Weights of a small mixture-of-experts language model, trained from scratch on English Wikipedia.
Size: 12 layers, width 192, vocabulary 26797, 87M parameters.
Experts: 2 picks a token, a softmax router.
Training: a variant of Muon for the experts, 3989 steps.
Below are experts of layer 3 (counted from 0) of a mixture-of-experts language model. Rows are named router (the router's row for the expert), up (a neuron's input weights, with its number) and show model dimensions 0-191. Each number is 128 + 32 x the weight over its row's rms, rounded and kept within 0 to 255.
After each expert's rows: a language model's description of what the expert responds to; "comes after" lists some tokens at least twice as common just before its tokens as in all text. This comes from a sample of Wikipedia text that the model never trained on. Tokens count by the router's weight.

# expert 50
router [ 96  92 101 150 114 117 111 100 127 148 143 194  88 104 131 161  91 141  76 153  72 164 167 131  98 126  44 161  94 161  95 137 134  87  97 172 161 105 108 141 130 100  91  84 141 173 158 139 145  96 168 142 101 129 161 108 171 126 110  90  73 165 107 158  85 106 181  96 110 153 154  89  81 102  93 138 147 173 122 160 149 142 116 146 103 158  88  79 137  58  87 169 160 112 109 177  90 115  79 189 107 163 137  98  93 146 119 152 122 124 107  81 105 202 101 169 102 121 103 146 156 105 127 163 107 161 141 163 103 160  86 166 144 133  85 102  94 112 166 103 157  75 172 180 114 108 109 181 105 172  45  90  90 142 155 128 105 163 126 151 106  80 142 118 137 134  97 111 127 122 172  99 110 146 160  79 118 163 136 174  77 141  91 119 151 126 103  80 166  93 158 119]
up0 [ 88 160 163 127 180 156 150 135 138 143  95 100 161  41 140  82  97 127 119 156  59 153  82 152  97  85 181 150  86 100 181  98 105 116 149 127 132 119 115 141  61 170 114 147  99 137 164 167  88 123 155 108 153 123  85 161  82 133 158 141 143 102 201  86 158 130 111 157 164 184 170  87 116 164  96 157 130 141 141 130 105 123 168 131 122 144 136 169 139 181  81 101 152  98 186 142  88 126 129 128 158 133 100 142 175 158 117 114 133 112 105 139 155 112  81 116 135 164 125  89 143  89 100 126 145  68  96 114 124  92  69  97 121  64 100 169 140  96 164  88 124 172  86  80 134 130  99  21 195  90 127  98 132 112 127 183 112 132  78 110 131 139  93 165  66 134 109 156 136  96 138 137 111  96 148 128 103 113  89  82 140 149 156 145 145 123 122 153 120 179  85 182]
Description: Mixed content words after the or a, such as deal, was, agreed, suffered, willing, plus month names.
comes after: " the", "200", " The", " a", " in", " his"

# expert 12
router [145 119 120 172 167 160 107 166 153 125 130 137 161  95  92 135 122 151  69 139  87 173 171 116 132 105 160 161 146 123 133 102  71 101 104 130 195 108 172 151 113 157  88  60 122 113 120  83 191 194 175  86 147 166 141 185 128  97 149  77 138  99 106 145  82 118 148 124 115 152  90 159 143  94 157 120 141 198 106 100 141 111 138 113  98 145 135  98  75  84 189 169 187 146 175 158 140 169 134 113 165  85 145  99 100  85 158 172 122 120 102 114  85 156 164 135 114 139 128  86 184  83 148  66 109 108 121 119 106 148 155 127 116 101 170  80 116  94 155  93 134  89 156 182 100 205  93 128 137 139 117 132 138 155 128  72 121 157 115  97  96  95 109 148 193 135  96 129 102 100  96 194  76  88 167  89 125  97  88 162  77  84 131 123 154 101 104  92 136 124 116 121]
up2 [128 100 122 126 152  74  69 147  85 142 115 103 149 132 109  36 120  84 125 123 170 104 161 129 149  79  63 167  96 188 163 117  98  82 193 163 113 135 139 135 180 139 146 120 120 119 150 127 169  82 128 132 149 121 148 104 137 183 137 142  60  52 146 106 123 199  98 128 112 147 168 121 157  75 105  85 150 113 120 126  92 124 136 176 112 148 109 102 156 136 118 114 119 159 155  92  81  96 107 194  78 177 114 147  91 123 192 116 156 182 127 131 115 104 213 148 117 117  82 134 111 158  94 139 134 189 152 168 159 140 129 113 125 142 154 106  96 108 178 165 152 159 171 119 150  98  88 107 120 119 115 181 124  97 100 154  70 159 133 154 141 101 141 147 185 150 153 142 144 136 190  91  77 136  68  91 136 109 126 120 166 137 153  92 104  97 172 183 142 141 172 127]
Description: Short unit abbreviations and single-letter tokens, mostly m, km, sq mi in swimming events and geography boxes, such as 200 m, 240 m, www.
comes after: " |", ";", " sq", "100", "-", ":"

# expert 51
router [ 95  94 108 151 116 121 114 102 134 144 143 182  82 100 124 165 103 149  86 151  68 165 157 134  95 126  49 165  92 159 101 133 143  95  87 160 155 110 108 144 140 103  91  78 144 174 158 139 134  86 166 139  93 116 171 104 166 129 104  89  77 168 118 165  81 112 179  99 106 140 155  99  86 100  94 144 143 171 127 154 155 140 122 146  92 155  89  85 140  54  81 180 164 118 113 175  93 120  80 190 103 165 134 102  97 148 124 158 110 132 114  83  98 204  95 164  98 115 100 142 158 101 125 165 103 164 147 176 106 158  87 164 149 136  88  99  92 110 164 109 145  75 177 181 115 100 112 169 107 171  43  85  84 141 159 122 100 158 130 145 105  84 159 121 148 135  94 108 122 113 159  95 110 145 163  98 124 161 137 175  71 148  86 130 141 133 112  78 158  91 156 120]
up0 [114 172  81 159 150 170 138 166 118  97 125  75 116 148 149  63 143 107 125 164 149 140  97 100 126 156 171 135  80  91 157 183 118 137 107 114 134 181 111 125 154 127 157 156 123 112 147 111 145 124  98 161 142 117 128 179 101 116 169 101 154  92 120 108 154  80  86  77 133 139 133 173 135 111 125  60 169  85 101  99  87 144 104 109 150 127 107 175  97 163 160  47 116 168 149  47 129 175 205 120 145 172 141 206 131 157 160 134  93 126 136  94 118 130 107  94 124 139 141 147 111 165 128  90 125 140 128  89 126 123 124 112 111 130 119 164 166 119 139 210 165 131  87  90 126 119 126 136  52 134 236 137 112 121  77 151 157 110 135 131 117 136 119 150 111 100 178 149 143 119 101 109 103 125  84 138  47 126  66 124 155 224 125 138  84 131 114 161  97 101 100 160]
Description: Pipe separators between table cells after names or codes, plus sequence and direction words such as later, after, following, east, west.
comes after: " and", ")", " /", "}", "%", " or"

# expert 26
router [ 91  94 105 153 117 118 110 109 132 146 149 193  88 106 123 165 106 146  81 157  72 169 166 129  91 131  41 167  88 156  94 134 146  93  81 158 157 112 107 140 139 100  93  81 139 178 154 132 137  92 169 138  94 117 174 109 169 135 109  85  77 164 109 157  87 110 174  93 101 143 153  96  84 106  91 146 145 172 122 155 159 142 120 144  96 156  88  85 146  69  72 182 166 116 112 176  89 120  88 181 102 162 134 101  93 147 118 155 120 132 106  86 106 188  98 169 103 119  98 142 155  99 135 169 105 158 146 168 105 154  78 170 150 136  88  92  96  99 164  97 145  78 176 181 117 100 121 169 102 178  53  86  89 138 159 123 102 163 135 146 103  80 143 120 139 127  91 106 121 117 163  99 106 146 160  87 114 160 142 177  69 140  93 129 143 133 109  76 163 102 162 117]
up11 [128 111 144 189 119 142 114 122 101 100 127 133 130 136  61 158 163 147 103 183 174 102 184 124 146 117 207  93 142 162 152 112 182 182 109 124 132 118 129 102  99 103 142 162 154 130 128 113  79 155 139 140 153 164  84 121  99 108 106 146 143 134 165 151 105 112  78 147 118 167 142 146 139 158 155 111 171 133 147 128 132 132 167  67 192  86 105  85 129  92 154 165 170 154 172 117 101 198 108 202 150 128 101 126 164 108 105 150  90 103 146 197 105 129 154 115 181 151 163  82  66 132 114 117 161  84  83 176 193 139 108 139 122 136 131 101 126  86 155 158 149 140 111 103 160 134 160 100 138 164 147 154 169 111  70 156  31 125 129 123 157 147 145 172 174 149 179 101 126 129 174  97 130 133  86  72 173 110 118 126 177 159  69 159 161 170 125 115 105 198 110 119]
Description: Digits inside match scores and results tables such as 2–2 and 0–1, plus prose words like too, towards, immediately.
comes after: "–", " ", " a", ".", "-", "ed"

# expert 22
router [ 90  96 100 150 120 116 110 109 135 137 148 192  88  98 123 171 103 148  81 153  70 176 164 127  95 117  45 170  91 159  91 139 140  94  85 160 164 111 110 146 137 105  90  82 142 174 152 135 141  96 170 143  87 115 170 114 161 125 107  98  78 162 113 162  84 115 179  99 104 138 155 102  92 103  96 153 144 173 129 151 154 143 121 144  94 154  91  89 144  62  81 181 161 121 114 176  89 121  79 176 102 162 140  96  89 145 119 156 118 124 106  89 102 188  99 153  86 121  97 140 160 107 126 170 106 157 152 159 110 152  78 172 148 136  88  97  90  98 162 105 151  82 177 179 116 100 115 179 110 177  39  91  92 141 158 120  96 156 130 143 101  86 141 115 144 133  94 104 124 116 171  99 107 146 167  91 127 167 144 171  72 150  87 125 150 138 112  73 162  93 172 118]
up0 [127 162 157  70 132 160 140  82  75 111 101 116 154 161  93 124 138 109 133 158 153  71 129  86 107 133 147 125 152 104 116  99  69 118 155 145 128 141 129  81 156 144 156 114 175 101 203  66 101 165 128 111 121 114 133 171 126 109 105  63 128  68 138 131 130 140 175 162 130 116  84 153 132 171 161 142 138 164 133 163 131 145 203 139 169 154 210 224 116 136 145 119 116 120 117 109 147 129 140 104 134  92 175 133 127 146 124  70 159 122 160 222 149 103 113  89 157 128 121 146 129 218 145 124 107  87 140 129 123 111 129  99 114 135 123 138 206 150 131 113 101 178  59  69 165  97 155  74 133  83 187 141 170  84 102 114 125 126  94 134 125 146 130  94 104 140  91 132  60 107 143 176  66 133 144 100 117 111  72 152  99 131 153 131  79 140 117 128 164 130 118 168]
Description: Pipe separators at row starts and single digits in sports and election tables, such as round labels R3, scores 6–4, coordinates.
comes after: " |\n", " ", "202", "–", " +", "199"

# expert 11
router [ 87  94 103 153 117 121 114 100 136 139 142 193  85 106 130 165 101 154  82 164  77 167 160 135  94 128  51 165  91 161  90 138 141  97  83 164 161 113 110 139 136 106  86  82 139 176 157 145 143  87 168 137  93 119 177 107 168 132 109 100  78 164 115 152  80 116 179 101 106 138 161  97  86 106  90 146 149 172 123 158 158 142 123 144  92 160  87  87 139  63  77 187 166 117 113 179  98 121  79 173 101 160 140  99  95 150 123 157 119 131 100  87 109 185  97 154 105 123  98 146 161 106 129 169 106 161 156 167 101 154  76 169 149 141  88  97  91 105 159 104 146  79 179 179 108 106 118 178 107 178  42  90  87 137 164 122 105 157 136 147 100  90 145 120 139 137 100  98 123 116 174  96 105 146 161  86 118 163 140 174  76 144  98 128 147 139 109  73 161  93 160 124]
up0 [129 147 155 124 136  95 160 106 153 140 119 115 127 134 166 147  95  88 175 136 135 127 132  79 148 187 138 100 186 175  71 122 184 211 159 127 148 133 105 131  82 159 135 111 154 121 116 127 170  52  68 151 136 175 142 120 116 189 142 216 103 138 130 114 102  97 104 169 159 109 126 142 115 123 134 111 148  86 126 150 139 188 118 142 126 142 162 174 144 166 118 101 116 136  98 127  81 164 149 144 138 148 127 114 130 119 152  87 135  96 156 178 126  86 118  70 152 115 163 143 152 176 111  95 154 105 154 121 167 166 124  69 126 137 158 139 105 146 186 141  99 145 108 121 166 133 129 100 135  78 120 200 104 134 112 117 167  35 227 118 175  74 121 155 155 114 132 128 144 119 135  91 122 119 115 123  90  88 159 186 132  78 102 113 113 125 196 125  88 222 146 100]
Description: Common nouns and first names after articles (election, writing, Awards, Michael) and table separators, often in election or biography text.
comes after: " the", " a", "-", " The", "200", " For"

# expert 36
router [ 93  99 103 151 117 123 109 108 133 142 147 185  85 109 127 161 106 150  75 156  66 171 165 130  96 128  40 170  90 162  96 134 138  92  83 158 162 108 108 140 127 108  90  82 138 180 162 139 137  91 167 134  83 116 169 109 171 124 108  90  75 177 110 157  78 114 181  96 107 141 146  92  82 104  98 142 141 168 120 156 155 142 126 145  96 159  90  84 143  64  79 175 161 120 114 179  93 119  86 175 102 162 129  94  95 155 115 155 121 130 103  92 103 192 100 171 104 119  95 135 159 105 127 169  98 164 156 166 106 159  84 164 151 137  85  99  93 110 160 108 151  76 173 177 118 101 118 172 104 170  48  91  82 139 166 115 103 161 128 143 106  89 140 117 140 135  98 108 122 119 167  97 105 141 160  92 112 156 132 170  68 144  92 127 151 134 107  71 160  92 170 120]
up0 [120 150 135 137 185 119 133  93 190 136 126 140 122 107 137 202  95 129 104 126 170 184 117 152 162  91 159 112 117 113 146 118 124 118 166  95 150 165 146 115 146 134 134 110 147 124 151  95 102 125 118 105 201 110  94 152  82 125 122 158 122  99  86 140 177 119  80 112 100 138 147 144 121 152 211 119  77 124 179 159 137  48 114 119 102 156 180 139 110 139 132 163 102 113 128  74  65  78 141 119 130 145 121 159 101 181 144  44 130 173 134 127 169 141 133 139 122 182 101  70 120  95 114  80 118 130 139  83 156  92 169 113 120 139 199 121 138  95 174  97 116 121 121  93  46 154 177 118 127 119 162 149 134 104 164  65  99  81 132 174 121 117 145 155  67 109  72 144  52 154 140  99  99 126 157 143 117  88 123 117 155 154  96 110 123 180 169 125 157 189  82 182]
Description: Mixed tokens in prose and tables, including table bars, single digits before %, and first pieces of uncommon words like assass-in, Viol-ine, nom-adic.
comes after: ".", "199", "201", " the", "-", " a"

# expert 54
router [122 107 122 141 124 110 132  94  98 140 145 162 126  95  75 125 123 125 133 128 154 184 189 155 158 132 128 149 162 163 121  81  98 115 133 162 184  79 107 179 150 135  65 102 131 152 152 105 132 154 123 177 190 185 106 141 178 132 121 123 107 163 108 134 180 151 173 160 108 203 156 190  93 109  69 125 134 174 117 131 107 178 116 131  76 174 104 144 137 181 112 129 149  68 108 132 106 138  83 140 110 169 123  84  86 150 152  85 162 146  95 109  57  54 127 137 131  90 123 154 128 178 133 125 162 159 156 162 109 201 151 152 151 109 139 117 130  90 124 113 120  93 127 174  84 126 122 146  79 119 120 186  98 127 129 123 149 132 152 166 174  69 158 184 113  72 129 132 176 101  93 147 116  81 159  99 113 114 163 178 154 185 136 132  71  65 108 116 162 171 157 135]
up0 [110  95 122 119 162 148 105 141 143 122 148 140  93 119 137  49 108 128 111 147  90 101 141 118  92 146 142  70 122  79 174 135 106 139 126 134 173  88 106 122  90 114 126 129 138  81 113 137 143  84 106 111 107 128 134 102 110 145 168 167 195 139 216 121 173  82 147 140  75 159  99 121 121 142 140 107 104 132  64 120 141 115 101 159 119 204 109 115 118 122 169 141  68 111 111 153 148 105 152  82  53 199  91 121  76 152 116 102 122 124 116 137  81 134 142  66 127  54 119 155 148  47 161 129 153 133 188 135 134 148 133 138  84  82   9 117 107 136  95 129  96  46 143 115 159  67 128 106 163 105 136 127 144 123 153 143 130 146  65 158  85 125 175 132 117  92 151 163 144 123 119 141 110 187 101 142 109 150 103 151 136 150  73 147 162 126 145 136 152 114 189 141]
Description: Month names in dates, usually after "On 5" or "in", such as "6 May 2011", "30 January 1931", "August 6".
comes after: " on", " in", "In", "On", " In", " On"

# expert 40
router [ 85  96 105 151 117 118 109 105 134 141 149 186  81 105 131 164 105 147  76 149  70 166 158 127  98 126  48 163  90 157 100 139 146  93  81 158 165 115 105 141 137 107  93  82 138 177 159 136 139  92 169 144  94 119 168 103 163 130 112  90  73 167 110 159  77 116 179  95 109 138 157 103  83 108  91 147 140 169 124 157 155 144 117 147  95 152  84  87 141  61  81 181 164 115 116 174  93 119  83 185 108 168 132 101  97 145 119 154 114 128  99  81 103 175  95 160  92 117  96 138 157 100 132 170 103 163 156 166 108 155  82 165 156 134  86  94  86 110 161 107 142  73 176 182 119  97 112 176 109 179  44  87  87 138 161 125 102 159 135 147 101  80 146 114 138 137  94 102 125 117 169  96 103 142 162  94 116 162 140 175  70 143  90 126 144 136 108  82 162  90 157 122]
up20 [159 108 141 135 153 149 124 105 112 116  66 109 127  70  80 101 161 117  63 168 158 133 114 149 123 144 152 151 169 114 167 149 112 145 140 161 131 164 210 104 106 160  75 122 137 146  99 109 122  83 146  74 129 127 113 103 100 152  92 143 165 105 141 127 126 115 154 129 169 152 157 128 119  79 133 130 141 106 163 123 131 108 116 107 119  98 128  74  88 175 136 158  93 110 112 109 147 155 133 112 114 110 146 152 153 108  90 124 154 153 100 135 168 134 132  80  59 159 186 124  61 144 117  85 101 129 129  97 140 147 225  34 103 144 123  52 123 114  85  95 175 151 157 132 154  69 105  70 156 113 132  92 174 141 131 113 100  84 124 158 126 110 101 126 122 138 146 120 153 118 127 106 194 160  88 183 100 136  76 136 141 104  80 173 131 115 225 145 128 189  84 207]
Description: Pipes and numbers inside tables, closing quote-punctuation such as ." and ?", dagger footnote marks, and list dashes.
comes after: " ", "–", "200", "\"", "201", " ("

# expert 62
router [ 90  94 101 153 117 122 109  99 132 145 141 192  87 102 134 164  98 147  80 155  66 166 163 128  95 125  52 166  89 159  95 138 138  94  82 157 160 115 106 144 133 101  88  83 138 177 161 139 135  95 168 135  92 122 165 106 171 128 110  94  77 169 114 157  80 112 184 102 107 144 162  96  83 108  90 144 144 170 127 162 154 142 117 146  90 156  83  85 143  56  82 183 161 116 116 177  93 126  86 184 111 160 127  96  97 150 121 158 112 125 107  85 105 181  96 164 106 118  94 140 152 105 129 167 106 167 151 168 107 155  78 172 151 136  85  96  98 104 165 108 149  80 178 174 118  99 116 173 108 175  48  87  85 139 159 123 102 160 127 148 105  80 147 118 139 134  98 108 127 116 165  96 110 145 158  92 118 164 142 173  75 146  90 126 151 136 108  74 168  90 163 117]
up0 [151 102 116  61 171 124 183 125  81  98 131 157 171 118 156  89 158 172 179 126 105 128 104 163 155  82 185 169 186 131 104  89  66 106 135 125 138 122 128 105 179 159 137 187  94 164 130 124 150 156 113 108  92 147 126  77  73 137 153 123 159 145 199  90 128 146 177 157  56 149 117 127 138  96 127 190 119 151 187 116 117 118 132 155 165 128  50 146 142 129 171 147 135 115 162 144 116 158 166 128 174 126 166  92 164  87 123 109 131 168 143 143  98 144  44 121 108  77  98 139 132 115 147 113  94 119 161 112 139 150 119 134 124  49 132 136 137 109  84 143 101 160 145  26 109 173 150  81 134 171 190 115  99 153 159 131 103 138 150 110 171 128 101 171 104 134 144 140 186 114  56 132  99 129  63 139 137  83 112 120 153 146 165 154 123 135 117 136 135 172 106 117]
Description: Single digits in tables and scores, plus first pieces of names or words starting a sentence, such as Pix, Chap, Bell.
comes after: " ", "===\n\n", " |\n", " ===\n\n", "====\n\n", "17"

# expert 59
router [ 89  98 105 150 121 118 115 105 132 135 146 193  87 101 132 168 105 150  78 160  69 166 160 126  85 118  41 174  97 169  94 135 142 101  89 152 157 119 102 146 132 105  94  84 143 178 158 135 139  95 165 138  88 121 171 109 168 128 109  90  68 170 106 154  89 113 181 100 105 145 163  99  90 106  94 136 145 173 124 154 150 146 118 138  99 162  87  80 142  67  83 186 165 114 125 169  97 123  82 194 110 163 131 101  87 141 115 158 116 119 104  83  98 173 100 156 118 112  92 129 158 103 131 169  98 157 146 164 109 159  79 170 160 139  88  93  92 107 164 100 154  75 180 180 108  96 109 173 106 169  49  95  94 141 166 124 102 158 123 149 104  82 135 117 142 134  94 106 131 114 182  90 107 146 154  97 120 168 142 177  73 145  91 123 140 137 109  74 153 102 162 127]
up11 [130 152 167  93 114 130 122 169 102  89  94  80 148  95 160 160 151 180 128 113 153 171 122 130 187 123 145 149 145 149 113 130 179 204 134 156 108 127 116 185 106 151 125 109 141 109  79 112 108 147 120 104 198 124  47 180 132 136 135 133 141 145 107 168 145 149  77 182 147  83 125 122 115 161 163 120 160  76 160 185 112 131 127 145 173  80 133 107 101 226 157 132 138 144 194 162 104 109 139 139 118 134 119 137 151 134 158  63 162 126 113 126 118 177 136  92  75 166 105 113 154 154 128 103 134  71 141 133 128 151 172 109 166  82 159 114 139 142 182 155 120  62  92  83 135  87  84 150 160 107 117 178 195  79 146 113 186 122 148  94  33 167 135 113  90 113 123 137 134 129  92 155 116 102 189 125 110 126 127  92 126 143 142 153 150  68 169  89 133 103  97 142]
Description: The comma after a day number and the space before a year or day in dates, such as June 30, 2020 and April 28.
comes after: ",", " January", " October", " March", "-", " February"

# expert 32
router [ 91  92 106 154 116 118 111 103 128 144 149 186  86 108 131 170 104 152  77 157  70 169 161 129  94 124  44 169  91 159  91 138 147  90  86 164 164 111 106 144 135 103  89  84 135 179 154 141 132  93 168 133  91 123 177 105 167 127 110  94  75 168 116 159  88 109 179  93 107 144 154  98  89  99  92 148 148 169 129 153 158 146 123 142  96 160  86  89 141  72  81 177 159 118 110 172  98 119  82 182 112 161 132 104  90 149 114 156 118 127 106  87 100 191  97 162 100 122  97 137 162 102 132 174  97 163 150 168 107 159  84 167 151 137  88 101  89 101 163  97 154  76 184 181 110 101 113 173 107 175  56  88  91 140 164 122 108 162 131 148 102  84 150 122 137 133  97 107 123 117 163 100 103 144 159  88 113 162 140 180  67 142  91 129 148 129 107  76 167  97 163 119]
up12 [122  94  91 157 158 104  87  80 134 100 120 138 103 125 116  51 126 158 149  82 173 136  76  50 107 131 111  53 138 116 127 139 100 108  91 174 100 138 184 129 114 171 130 153 133 160  91  94 142  82 115 142 130 115 146 110 161  33 136  29 116 118 135 122 132 139  98 109 141 104  72 147 145 146 129 131 141 151 101  99  80 148 111 103 160 156 134  73  72 183 185 108 147 149 122 185 144 146 146  82 132 177 147 115  83 142 113 146 123 120 147 130 142 113 120  92  81 106 156 145  56 156 148  82 194  73 156 130 157 100 133 101  64 123 121 121 216 132  93 140 117 114  85 139 107 168 161  90 116 120 112 112 145 118 150 135 133 108 110  93 113 153 134 195 159 139 187 140 161 164  73 109 154 165 115 164 112 131 146 109 173 165 123  95 108 137 116 150 172  75 113  99]
Description: Bare space token before a number, usually a date, year or count, often in table cells or after a colon.
comes after: " |", ";", ":", "born", "aged", " in"

# expert 60
router [146 138 167 167 139 183 123 105 157 144 174 160  63 163  75  82 149 118  67 124 154 184 120 141 125 128  98 151 149 140  70 147  51 104 102 109 152 104 144 117  93 102  86 153  96 166 125 113  95 140 160  74 138  96  76 110  83  68  78 101 108 154 154 113  78 151 162  95 109  98 163 190 157 150 154 138 132 131 181 118 169 143 137 124 153 138  96 123 100 142  98 164 142 122 132  97 163  94 114 124 134  82 149 111  99 118 116 156  83 122 215 116 158  63 126 160 208 119 165 121 134 109 134 155  98  91 163 117 107 165 207 164 132 119 102 140  96  84 107 164  97 144 109 138 160 159  87 180 118  92  74 200  99 164 111 106 113 175 121 122 107 164  86 143 105 111 113 134 100 146 102  92 107 149 128 134 172 126  66 170 136 146 132 111  57 121  98 137 120 182 123 129]
up1 [156 104  85 120 165  71 139 103  67  83 137  88 176 123 159 167  83  86 168 124 157 117 161 133 103 100  91  73 113  65 180 116 119 146  67 117 124 172 140 162 111 149  68  95  97 124 153 102  86 188 122 114 142 153  91 164 108 104  94 126 142 117 150 135  94 145 121 175 133 165 122 158  90  70 143  89 120 106 125 117  96 126 171 149 144 137 176  70  80 153 115 155 166 180 127 174 167 122 106 117 164 102 159 165 153 111 136 157 129  84 120  51 126 132 163 111 174 113 157 125 114 127  92 115 113 141 121  94 120 211 102 134 135  94 113 119 133  84 141 106 103 155 149  79 128 106 154 153  89  68 113 130  58 122 157 146 112 121  94 143 108 127 133 144 187 184 155 135 186  87 139 151 120 130  42 137 100 103 174 166 128  73 146 171  85 161 141 141  61  95 117 111]
Description: The articles a, an, A, The and words like This, His, Her starting noun phrases, often sentence-initial, as in "A woman", "a number".
comes after: " as", " is", ".", " with", " was", " in"

# expert 2
router [118 100  79 175 116 135 191 145 128 137 103 142 169 121  97 179 144 118 132 109 141 170 148 106 130 137 105 128  70 110 156 113 172 145 152 156 100  66  91  83 133  95 120  90 142 113 199 171  99 136 143 162  87 163 185  98 146 142 109 114 147 144 108  78  78 119 165 144 165 165 128 136 126 113 127 120 135 145 180 135  81 214 119 153  98 169  96 136  98 114  88 164 133  93 151 182 163 113 102 109 182 160  58 133  68 126 135 119 104 152 140 127 128 143 116 171 187 126 130 169  73 106 157  78  70  90  84 139 100 146 140 119 160 148 144 123 160 181 138  79 105  74 144 198 146 107 133 106 116 104  83 152 131 103 134  99 186  87 134  40 105 128 135 155 152 186 125 158 178 154 154  96  89  94 165 137 163 107 169 171  93 135 104  94 127 160  82  92 114 120 134 106]
up0 [164 146 147 148 191 110 189 109  98 135 121  99 118  86 150  53 145 193 149 142 187 128 106 116 118 147 152 122 189  98 141 150 126 101 128 120 124 126 165 171 157 133 148 133 100 222 124 155 206 144 154 128 129 101 168  79 167 134 149 127 148 104  89 151 111 171 145 131  72 107 173 109 134 163 121 170 175 102 190  64 119 112  93 127 151 195 121 148 102  59 154  84 124 187 103 107 119 130  92 167 115  81 110 172 123 174 114 106  81  95 124  94 133 118 138 183 119 185 140 111 140 118 174 107 154 120 166 145  97 127  96 142 111 151  77 122 101 110 149 102 100 134  94 125 130 159 110 110 151 159  97 114 134 142 130 106 125  99 161 172 137  96 117 144 159 171 123 153 121 136 181 172  98  35 154 108 140 109  98  98 119 126 109 168 110 106 134 221 172  94  89 157]
Description: Assorted word-initial pieces and rare tokens such as histor, genealog, Note, 978 ISBN prefixes, and Thai or Greek bytes.
comes after: " (", " \"", " film", " book", " album", " song"

# expert 58
router [ 88  99 105 154 111 122 110 100 131 143 148 190  86 107 127 166 100 147  78 162  68 162 166 130  97 124  38 165  94 159 103 135 137  91  89 162 161 110 105 142 136 103  95  78 138 176 160 140 139  98 171 138  86 121 174 109 166 128 110  94  79 168 113 163  81 111 181  95 105 140 151  97  82 100  93 142 144 167 123 153 157 144 121 144  93 157  89  85 141  52  83 178 159 121 115 171  97 119  82 201 112 164 129  97  89 150 117 156 120 128 106  89 102 192  99 156 106 117  92 146 154 101 130 168 104 163 152 164 104 159  80 169 150 136  84  92  88 110 160 104 151  73 180 179 118 100 116 170 105 168  57  86  83 141 158 124 105 155 132 142 106  86 143 120 139 137  96 105 120 118 165 100 104 136 162  98 119 160 135 174  70 146  95 126 146 133 112  69 163  98 159 114]
up1 [112 168 111  96 112 168 157 149  79 138 153  91 134 127 157  95 100  87 156 102 160 154 203 166  91 116 183 176 174 132  86 185 154 114 116  93 121 166 107 154 151 153 134 113 154  72 120 108 137 169 100  96 124 175 125 154 112 128 133 135 133 147 190 118 163  91  87 107 170 177 197  68 155 202 135  69 104 155 102 130 117  89 176  77 183 164 167 109 121 120 141  81 180 153 117 107 122 107 104 132 201  57 153 145 154 107 165 104 158 161  96  81 109 111 119 127  80 149 167 134 108 103 175  86 173 148 104 126 124 111 142 129 158 121 115  92 141 128 112 101 142 130  82 150 144 114 109 158 125 134 108 208 184  54 117 173 135 137 132 217 123  83 154 137 127 145 111 168 129 138 153 129 122 108 117  70 117 152 155 105 154 141 131  87 124 103 164 173 107 101 134 144]
Description: Century pieces of years such as 199, 201, 198 in birth dates and parentheses, and first pieces of personal names like J, Jim.
comes after: " ", " |\n", " (", " |", "201", ";"

# expert 35
router [ 90  95 106 152 121 125 107 106 135 138 149 192  87  97 123 161 107 144  81 155  71 167 160 134  96 127  57 174  85 156  91 139 142  90  90 160 158 111 110 141 139 101  89  84 138 180 158 137 134  95 169 135  90 120 173 112 166 127 105  95  81 168 114 158  84 114 182  90 109 144 157  86  89 107  88 149 145 169 126 154 156 148 119 142  94 161  84  84 146  66  81 182 161 119 114 181  99 126  81 182 104 163 137  99  93 147 113 151 119 127 107  88 100 175  96 166  98 119  97 136 161 103 129 172 106 165 147 165 107 153  78 171 154 137  85  97 101 108 161 102 152  77 177 178 117  96 115 174 106 178  52  81  93 137 161 119 104 161 130 143  98  80 153 119 141 133  91 108 121 113 168  97 101 142 159  84 124 163 137 175  66 150  87 127 150 135 110  77 160  93 165 120]
up0 [ 52 117 142  92 128 184  81 101  90 164  79 139  99 150 152 103 107 167 151 110 141 147 114 136 178 101 195 103 116 199 138 104 179 137  69  72  66 142 141 133 143  83 102 170 163 122 174 173 122 170  86 133 162 131 130 176  78 135 113 128 166 151 193 133 133 116  94 121 155 100 100 164 162 152 126 123 142 158 111 116  82 158 134 114 144  86 131 130 169 142 139 102  63 119  89  94 110 110 148  94 112  59 127 103  77 143 139 169 104 124  94 138  19 111 130 133 150 158 117 105 156 147 173 112 139  97 146 104 123 127 159 106 121 110 146 124 121 142 153 132 122 104 159 118 104 135 155  75  92  69 185 153 208 112  83 144 130 141  88 129 149 128 163 115  91 101 115 120 151 154 112 170 195 181 145 134 122 123 129  84 181 112 190  81 103 114 146 177 131 105 148 167]
Description: Digits and year pieces in running text and tables (36, 1, 193 of 1937) plus first names starting list items.
comes after: " ", "-", ".\n\n", " New", "_{", " \\"